Experts of a small language model.
Size: 14 layers, width 384, vocabulary 32000, 55.5M parameters.
Experts: 64 GeGLU neurons an expert, 2 picks a token.
Training: a variant of Muon for the experts, 389M tokens.
Below are experts of layer 9 (counted from 0) of a mixture-of-experts language model. Rows are named gate (a neuron's input weights, with its number), up (a neuron's input weights, with its number) and show model dimensions 256-319. Each number is 128 + 24 x the weight over its row's rms, rounded and kept within 0 to 255. Numbers have three digits each.
Before each expert's rows: a language model's description of what the expert responds to. This comes from a sample of Wikipedia text that the model never trained on.

# expert 3
Full stops and percentages
gate0:134122095127146098119133152099095104100111095155115130144152117135126133145165153163154120076111116126141135065136177111177142090149101135120121133140092120139091123108194154098119116080084122
up0:133102129162128094129124121050162126181109090137124125185122129107134168147162102123140111152133128142132095137110118105113168091140163112080121153131144086127146131151161116124114144154107125
gate1:132194130097078157154135112107116093151059110131136103130094075129118149048120177097138140134108118157103107134114162121136069157131124138125158122137110151092130098118106099099102147075126147
up1:169166149119189111145096122129140125143173126125123081128136119163151062113118175146127154102099136142102091113114137149120086126161139150145131098106130131102112158093108131114137093103134155
gate2:164105146112112125119118145142150098126089131137095147128119142174128149149101122154116119124080126122120121117085102136136143131168107160123144117097096112103126081187123095087116152126105102
up2:165143143158113146148117114127143113132109138132141124099117112175128115132084138093088104146061139139122117114102115109172093112109111148119140113107096125093130111127140136122081138152136116
gate3:146108132072177143148134157145113079134131134137163133134138151170142138185111116122146095116121133118153119172110151106123081134173133131109120125121098066170141138144113162154124112109146091
up3:174186148127133156125122090138098159079160113126096122150151155126154095124086143110106099132185095100108128119170134128171104110181136151119130160104135124135126123131151148135116145139126098
gate4:097141122144171171125139141086141075142102109147101097140103134137144147158116137078154099114097130151154149094157120099113152159084160141115172104108126129142122109111105067124130145147104161
up4:078089143112107080134114146160119145104102134132131118109104094114102163122154122112122176146117157116119146132119140085068118117087136109116140116138140114170121138116119108150082124137170094
gate5:169105127168150105110147129150089151167060123064129135182105084153149144117108132152159147124131104109136139103144091071099140155103144113129076123104156129108105124129131170135144132122159146
up5:115146138077142096116115164114114142099119108123082117163102092137118184106113156099157160137171129112071143121132119135083162123157138103175136109109172154169088114149141124123123137108124125
gate6:128131122117121133126108102159125174113102103162115146134109123185125137110109143160171122106141093158086117097153099168142139149135130128140101102144113117099119099116129099064122118144098129
up6:145133127159193096099170131123143117127106139089112136153106129148139112106114142100128136151147103152119120080133167126129096124160123095119095124145186136144109142184139141164138119170104137
gate7:141127097130134130128125085149143142137127116146156137172123147114093117142158140086118187136137134125090141149086152126133137118126114090155115116125158076110125098131136117161189148104091117
up7:152117120130131113154117096149149149118151146161128131128104108123137111147106162114100141079106134177123132107156145187123107170152148114122129134102122110156110116125118116122102169140151154
gate8:135116108110059158141144143137142156148144127127118120186096077103104127125151157095114157138160128116119128142128147130121114138100121145118133119156164144160159121167136161172142095044152105
up8:171131122139119123096116113111155104130129118141128126099080092117114155157118125136146149111157164076148135143117172149128102162125105150117116157168123134155118123126126109163118140091110116
gate9:110108163166152162072133147087142128133120161107109146110134127115111122123160105118130157100161121104120091094110136115159145128068148186151146175139098135111081084106078187106159126175152134
up9:167117090113134117168135102106079081118090085128113135144118100152098125153127147132185130123121133149143160126139152140106128128133132131153141160131105120129186141076133098177107150109141178
gate10:068125110097108176110157157141121117165169175142111139161110076157125131139155155129158110091132160101086130133119120139105117097134122138091140112134128146111135079150130088151139144126165123
up10:134148137135136121102158127143146116137117139109156111087136158143097199124100097102102121106093126125129133156136114132151151131108155122151100099113099101158098109128139130124127130160164134
gate11:134115151135127104140136101115140141141120177077181099171154123080133149133143074100092136063156125125155091097095141108136140112125134120089145108083140140123167143152140138125119157112124127
up11:115114151171115132102120133126125115134152115104175101127139147110116104132162118113123135134145163121129141135163124123158157143092157127083128139111138135168169129159122162138125134139163117
gate12:080180132095099100128168117138117134128118130144125123162098075127122122108141105132110090073042117129133120144151096123161104105139122127142149125152126113165104115116113166129155122131133120
up12:138110129135118126153143149114116138179134117083110123128120122141129137122078112113110164128105106142134082120134152102120114123112152163117177117151111125125110089160119142177116143159141177
gate13:170114113099175134125159124128105171137113101128134101103099131147108130163134136093133119105132108096089146138139139140075108140126100097176127113115177157127160127117145110150147118152146109
up13:138105142166148100151102087113136099158087132134165153106113169122121168148101105139121099152183125162130144108151118153110121136145095158135116118184138137157184151149111074089152114144129139
gate14:155087136134133152104163108094141134127121120070120118090075136112140122115098115133127154123159129146108150100162111128133109152137103140105126088142140135119109110127118125125132124102135114
up14:097100116088100128098142125127141140098122092132167114123172131108102141136135104115126149109187180127106120152142136124102103113135123131104138111124134121118116134092147191108118127111194121
gate15:131079170102109136126122150116111135202136093158114141164106131165109180121109112121097174180151139144102126117109156144153150127125118084132140094127117097130110130118159141159125134133099123
up15:117082122113119117118146094113115076090142101138102153158142133137128143150171151143088073088113101107090112104127133113148164129127131111116139121140160132150145166149120145069178081160117159
gate16:145145136168148135134129140075152132145129130128124110142055135130127113110126159101105123155109127135104139120157117124145146070076134141064137137106144108123145146149155102176146111131162096
up16:166103164184149133138098131091129128136114117139155163126146138136092108137157124126121123128167147159128134144147131152130114085076137090161105143124181134124114100133122128120160088116112139
gate17:091074150116113141072122100094099101170187104089123159131140096110117132118130113154161061128146115133165126140145127116127137089127149128128109169154106150084125131135110104102097147116145084
up17:114147147121146126108129151121140105091149174154152126122115128151132137119111155106105139123128111159159125138070102073140146117125124132125104087128165071146144133107145130151140139164101140
gate18:100112117114196133119103123160140122140158124135127138110122133133112190109137138154122059102156108109101131105134114146133157105139187153123080098120138120123142085101112089110127096166123107
up18:144113141136133122140121115140133140134157164154155160127149130129116148075139108138136137140149140161121085140133129161098145133164144104137120149111120133070111166123151134111121097137159094
gate19:106066150131130121129122130136122087168135097164102160124146141155169125134140110153110141132181097138109075116150152105115141144150152146140105130124090126148110062099101138140140146162087147
up19:106103153174132096112130117112111154090139137091139109117115184159090154124090107088138122132096106142186155117142135178117123121135110137108113092115145113127141151136151106106120131153118122
gate20:109121138114110105090134142163087139118164114144151097170132110113122152112155144099141124106092094109140111113126105143123119159096127126140150174126191137136113120170119123095160137154123147
up20:124129137152143095106144158106153129101154143172085085110139137116147161157124180115134090100136120165163146109148139134089103127152124117138128146143134119158106134124115115109088112091107122
gate21:120087118131141125107187103119173142133125129139104157175149115132146172158165112144147131167122053131111126118099171132151124149170129092138149127105146087116107143152149140177141131116090116
up21:122061120083142084106105147127136126144153142099129124118157146086117114150123074128151118098131108126108162135169148166108132145164125153163079096104136162102176136090084132145125101160106121
gate22:135118125109138068100188119099119129105127137101104136102104157142157137148142140104140129105154111098082143105128091083134099162152106167144116126150140134159135098176136110089168114137106160
up22:151121145110110139103142143135203110129091116116126131135110128150126130102119129114122124161168106151122129102141123127141132090163120148122118097115110113126152101134167113112131122150103147
gate23:112130106128151114121166155099149144117112112101117133126122134095161145109131093126088165146139108163132167100076120154106121172117148108124159132107133137142122146143137156136106075115135119
up23:135114097137154148129159130144130174112088094139108163144109152109135139147142128140138113121143121140111147131101080130140136129087082097170114141120112088143115125122145136094151096107127114
gate24:123148128139049071102169161111124170115086136156144139122095136095137143117121131135126148137134128138138094106117081114130121157153132109158154140169057121103121154126140102120122089125175118
up24:093111140136094140136128113102130115135140074132091127176112120114107099129173132120183112122137153125126122110113151132161130163137126090142134107108151145083142068131180133122131117096117136
gate25:153150123148085118129122089137165097173131125155073057152132148122112077121151084104145151139133129120096117120134161130114103125104116141114123095164151167176149117086123174149119087120097159
up25:153124128137070127128116131127111117109129117133090111121101135136132128128136095171100115136169180115120092090137123132098146183119155116161112104117121139121166121139111130122109148165136117
gate26:175120154136104123091116080105104172172123101150110115143147138061124145089130151139102132070120116130134103118128100141113104087137100125175150131158115159166188112147130126072139120149112148
up26:132127150132127075134154114134171134111131093075105135124093170116099081132127125149129129113127125124127147128132092177157127106101140135142097141131107185150150128143129158097100152124096095
gate27:115133154156111143088134153120150111122078156179112140120133106144167152128126171084156111135089147126152128135154114147128127131119149094088175121072111122129090163138139121083163170082124144
up27:114128150130165112152131120121151137121146127094121109151145119119078130111130143099106148152099162180176107144143111110120122122150097111133112133155108097107143139119134100145126152153170124
gate28:067139124177121081122155109126105121100181127114131131125171144144129125140122116180143114119140140151098111149101163159167124133145142149089108141100118125144184118090119121135101111173153112
up28:138127139089177102128073111111154098160148110150103088137134088173134097170145130120124098151134089094142104098123161127127104136127096151153126102167155113136064108130135149146115120177119141
gate29:140084081107140146101082117094147106118094168163093109187123129158160187139102150167080104126140149125147111097173113099127149104159092098109168143119123144179088108134099157115123143147142127
up29:075122160106146108141182134130100110143140117105145149119162107115108168122120136098165119139120100118166129151114144118148117136066160128166084145122125155191176127132135113153115120121099124
gate30:139134135126111106113116154128148086118111125149107169118094092123088112138118180163115150109117127160137104134123120163130122100158150187113133150110131143187116118149118133173148107164122134
up30:101115104122158142126046114128137131145136148160105123162078109086103116160133142109167145171124153137148175077171146112151118099087138116039162125168140166159142129101142154134100082171132140
gate31:132157125114092134112148123093109127105107114083113141127130093162108106124085112107129091165109125120169134106137078106159148134130132147125108112181120157111143130106110119120155131111135121
up31:098115124106101135133116106141115107129132147152118131111153094168158158098077130146134132142095159100122107116091092118101152116152131113160100080121145097115097128148153099090109084098079137
gate32:136139162108137106100149122124136116153124139111069139097137120109102108131109147126112135136130116145130137163095128142152126136100135134110145137119108116100112150112132129163114116179126153
up32:178110118174116107149119114145155140142114124113126136129098153075120105132134161165117088142095094147148141129138156127129108096147145160116143104122058105105111133104104142154173101127120098
gate33:119166139117129166165133099102120157119174161133147099098114138142126129119109097122181134103148138093122163121137131137116119129127142112104116122103113111150144119126160168152086137109161145
up33:136135188138150135135142092094147135131167106117100118127168147127142102115103151115166134137149093125152121098163105136112129131119190110128122127153129103157143118132085087141137116120143100
gate34:137145106141139125134119114081127139137124137146153128126119140121181114160160113140176149183127125140119168115146134092131115110147134123107113138152129075116083118138184186134060106078096136
up34:130158129127129101118106145123122147167173134132144142153130116118146167129128138159176127179177125103135103175087129097140165153129128123170121113140153089125119154174143113119174124112120089
gate35:138114173128135125089144106112104122138082129137121152143149130128150104130132129113096145085148127090119113124091169132099143133183185094104118149179118148117141116121166186116132160107126130
up35:153117151087120123137185152069181133152166124110112128119124076174143148149089149144103123126118131110118133145128136116093119116080124106084145112105155103173110123117096145113138110149141143
gate36:114127126112139091112056113150165145124124147144150130160136117132132064125169144164158106168183107112127089112116149107140163096121121131123129131116168178119112093113137192163159110157106151
up36:170124149117113100136135126115113102120140102177122110101117090126090147106054147102111124126120163150106099123162143147087180135080150091135162116127103084105132156162085132070116087089107117
gate37:161138128160122162144124115104121151178119136167083117119082152111141170163100139109158118123093127161130150140180104142162132102079116148120092110139103116141149144173099105089120123115142129
up37:096097089107098125094147146160071070122129112137116109105117139115098105098168150116138147131108158163158131157145144140107129123090117126150165126116082097134157138100187116129128113152121107
gate38:110118124135137108102130124105118141139125141189192150158129146128086077114112135141140114112139160150132129151126135124159108130156116160134140158177142146128140103130116118109153129185124133
up38:108152137142150159141130060160131134128125114099083154105129130094178151109136115115137165137114143140138117092127168065163162110166122153130136115089111116136126107135118164124104100122080092
gate39:125099137149124144083156134083157135125152145095104136110153124152134094115111148169163106106155145146136129107146133148128118107115199075125177125116125142137140113129149143166137131154117144
up39:145131160159175108134127101134169144134110175145101064078100152134110122123116141126109111125085101138140134105118150109118125138126112139110182153135115148170118145130147135118150176150093117
gate40:100144152143174140096115109117149105110106166084067152125124176161090176118150113134114117136088099130120104136107114172146166121111113116179110102128161145133108139152177117094126117142112152
up40:140129112149104184099145168130157157117168118122126146111124097123065059125135142155145139126090125136105102083123179147131127156168137141136144131157135127155081157131122157161139154082136144
gate41:128115130121137122110150080078149106166153130164128112160129093124122138139114178124103182118121102165196101092121149126127152090169085125101149157097159097070095112155093141134123131119120086
up41:096130118119108117076152094088105139141109072143134108158122075134133127128122189090159116134118138104157136179152156118113150113098180166124139159129139170087131109142141162101132163086090143
gate42:152117120122143139097173128131131118094110116120125141112075107109078089152098144110125125095153097093131126070162136148126122114123123148133101111088139120118136101134083114132155099155115167
up42:164141135143133121130123177078136114110132098148101104111080141143153094129110142135133106124137141124104102111139134126135143133088146193119123138158131153152152088173108138142092180098153109
gate43:122116146122149152112128160118102155144127186136114118159118136096177112092125142104084137108128127149137106153151113141112150072125131106133093125158132169122103137096122128137163131114124141
up43:147113125131131124141128101105119136099126132090115100180135144158142099145141136127151120137120176142113125138150125103092125090126126120092135144084110115098155149152137087111181127088134116
gate44:126057140092162129099140149103083100165121110132153129124117168133168094124104138071105107140104114139163126153141087098069158137115118141145151106148100127120122136153139119141107119108127126
up44:087137139122166147141122103121162115124115152117121153073107132133175139118120080102145137118099138085130102156104121117084137168111162134106132149116111177086132104095117142156157108158149128
gate45:150077149127083136124116134098122129108163132132129152158109133150132102118137146129132119127130144149133143144132117121114100123114103135093152130136153113106098119108152111112127115168122128
up45:103115132126148121116151122135120092123129108119078123132129140120127132105152118166159105142152114124153132142138110144110145125115108083103115173170159106115087151103133116129128126129126169
gate46:170074139110094139162137131118108108111184145135120165125164133109143111073145135092131162130176153103162148110089105075158148147101140162153087133123128157138137152145158076169129128112171099
up46:156134141144090110118126105150145126154155127125100100117096079135145122159081124164181131131158106155154127125147153129130134126117111149161157131148170137112135129124136141111136147116118134
gate47:113117132100112155131134082152115099118124141139124115105132070146147124129113145077111103072161143111125149097140157118102106165171174131117146118114140107118135122144140137157114158152140145
up47:131156116138116121137138152143095094106102123110127173137109123140126118115128106137154109104164103136109142143088111113119167110143131077134132139127132138137190164121157084125155080136132097
gate48:157129152139147122147115158123154152144139148128102118120123118118177100133079104123143108175138134086114137145121107103106148089123161159139168116145127102136159125121123168118183120112123109
up48:179163186121098130172141114095120135161085127102138077122082115114156128123130107133108106150131112136120104128079092148097144105134137195121140116159103134141136129096110132115100103121172138
gate49:109127120095163145140120124086131140143094112114121118096135114147100108112110146131115133126138100093110131114081151137108128139116124112140186114155101118138098161118143075113104108123131146
up49:152141146105185151136148098156137134122110139185151137130128130140089139147112152130096178108105094146096132135125162185114136121092113165166152082126096094126109127092144092119129159127137130
gate50:115115149126148147102142087144140083133119120137126114098094130161171150145103138118118093121106140101112140123140132102141124077124115104122122144131123138119126097122132149147111123127153135
up50:109162144106124128162129103108131129152131150121111135111118080129161153126077124115125165137082123142127157116089135111118133144146133109150150138073106125147173139131138140114143086135071096
gate51:141117110119120124140168087127097145136117131095091158135148165137139140163158147149141132150123136151112101144104127137149133141159128108128115152139106104179131118158159128154140129160129186
up51:136166149159147140130092085106157175132136128158125117131122114131136149131149113130151128122091121142180137122128132174130104116114127121096118089115146144118104142131108132123112135110180171
gate52:137114110138166161115118107128144071116130119167185110111159164121147092164103153090093101126126095140105145135161106131146112163136097096132125106123141057090139108125112176104115121104141115
up52:138137124082128137148116150105152178132090137156140135145106146134127157161094112111131152123097182116129108134135156112135109139126112162168099090133147133160171158119122106104129130148150146
gate53:105108119134152115107139073126143097140151124133143130144121159158118113081074134090119136145144112093139124092078127125136148176132128149135133114121115145162156127132117124129088135154146102
up53:120142141139141159130185101075087136135118096132159142138072140132164134091120136148126108185114151130113078122161140092119117130149143126084148115074146098121127137105130146155143109121110151
gate54:141107104149145108118179085116150152141144182135078114120140161100117104114170133108139083102091145127120144108112130110096156166154100119117127143161109140083149105171136118113146132136114121
up54:122116087077126122144121082122090106180097116107132108121123110125122188129095101104113160124141111128129147118139103112149130136117141131136073142111081124111172141157129122142111096139112109
gate55:146103175080143154189166129125108115182103151108098113176115145119150115079117179079167135098160112078095109132132116116093144142136140125108114100160109111144125117133136132109082151154141101
up55:133133084121101099095164102119118177135136142161097121118171144091113154143096092111131113147135116148201141125144136163108131113119163120141122150134124090129154163148115138127130178152171117
gate56:102153107120150108115126151099168114080108154141143135113112109117091102098138163125100154101164155088103148112147102097120164136106150145103168105115129123139145131142134117126148101156147110
up56:128124132094140128083121119130123145111132136080180147145095108161109164147136142123114102170100093128157079132122157128123160132112110137103137121131149117128157128146166119115094150112135087
gate57:148075109146141143114115132118151076107135087121139135110106129148135129184128098115131135095171135136173150098132105153097100118174115154153143117120134172129136110109158137114104142135143137
up57:165156124147144129119123116125118134081132113142186103155115118122136126150139129092105133140129097153162153070092153100119121186165123114145140109101088113126111113094146143146118121171120088
gate58:144107146148151139112157127128151147142123114161083139108101112094137085123143117158175127149134111109131123126135138121114172133123135100104108126155074156129114142168131136143185143109126163
up58:099126096124164076151089136131126116115048158147146157130125141118116115124148102119110144109094114097134111148125153160156131141130169129152146115124154127132139139101107123095151136098127134
gate59:127188151150088158116133124122091131122131138095140099097165084145125086113119146129127101142117128143113137114078144078109132126123138091104123126142126109099171127120128154133111123157153111
up59:139108118095123068111113138102115117136133167078089147133133099166101165121108165119091127136142166130170082137143123129125090099087111104143130110103150087131112121115085117099105138128157136
gate60:157135145118143135119120126102111150118116122186133106127108131146166126097132121099145093112145100120133097151115111119088170133113111093131151137106078127089128116101131128142137115156154120
up60:137077109116115125151119103124120121102117154119155114099134120152141082138113145133106118155101073152146098126114137126158100133111121150101148107133136095128148140128166108093098111106146104
gate61:093152105131185090097116167147173105161092106121109139094179146105128090165079167177143126127184107142122149134160148161105126146118132134095161152145134138117127096134122091126165155121169137
up61:158108109127128156121145131148090123138124107151137157110159116132119074126114121137145097078114145154112139145134095149075162138112170135136156161134155070140130183132147144096101118119156134
gate62:095125138107118129114130116129082152078158111155121173131130127150128141119149135135161163121143145161117104092155115168095121131115191127149111124108127153106121126114092111128128140124137152
up62:115178128109131144118099109142127124141134147159121140146109172147095128139125124091117131105115152150166124149128159106115180123142107147112102110183120134141109169108132110146157108139118116
gate63:122095107132155166128081132125125141152156109137135112107117099136135086145093155148142093092144151158159124100103126139130116143130129102097156093131114131128088092161144094140140094128132109
up63:178135145119143142146175099123135090104132118137112144108146100052107143097153153149149196155121122133093106118133109148116160121159130135102153125144145134129118116137139134166137152101144108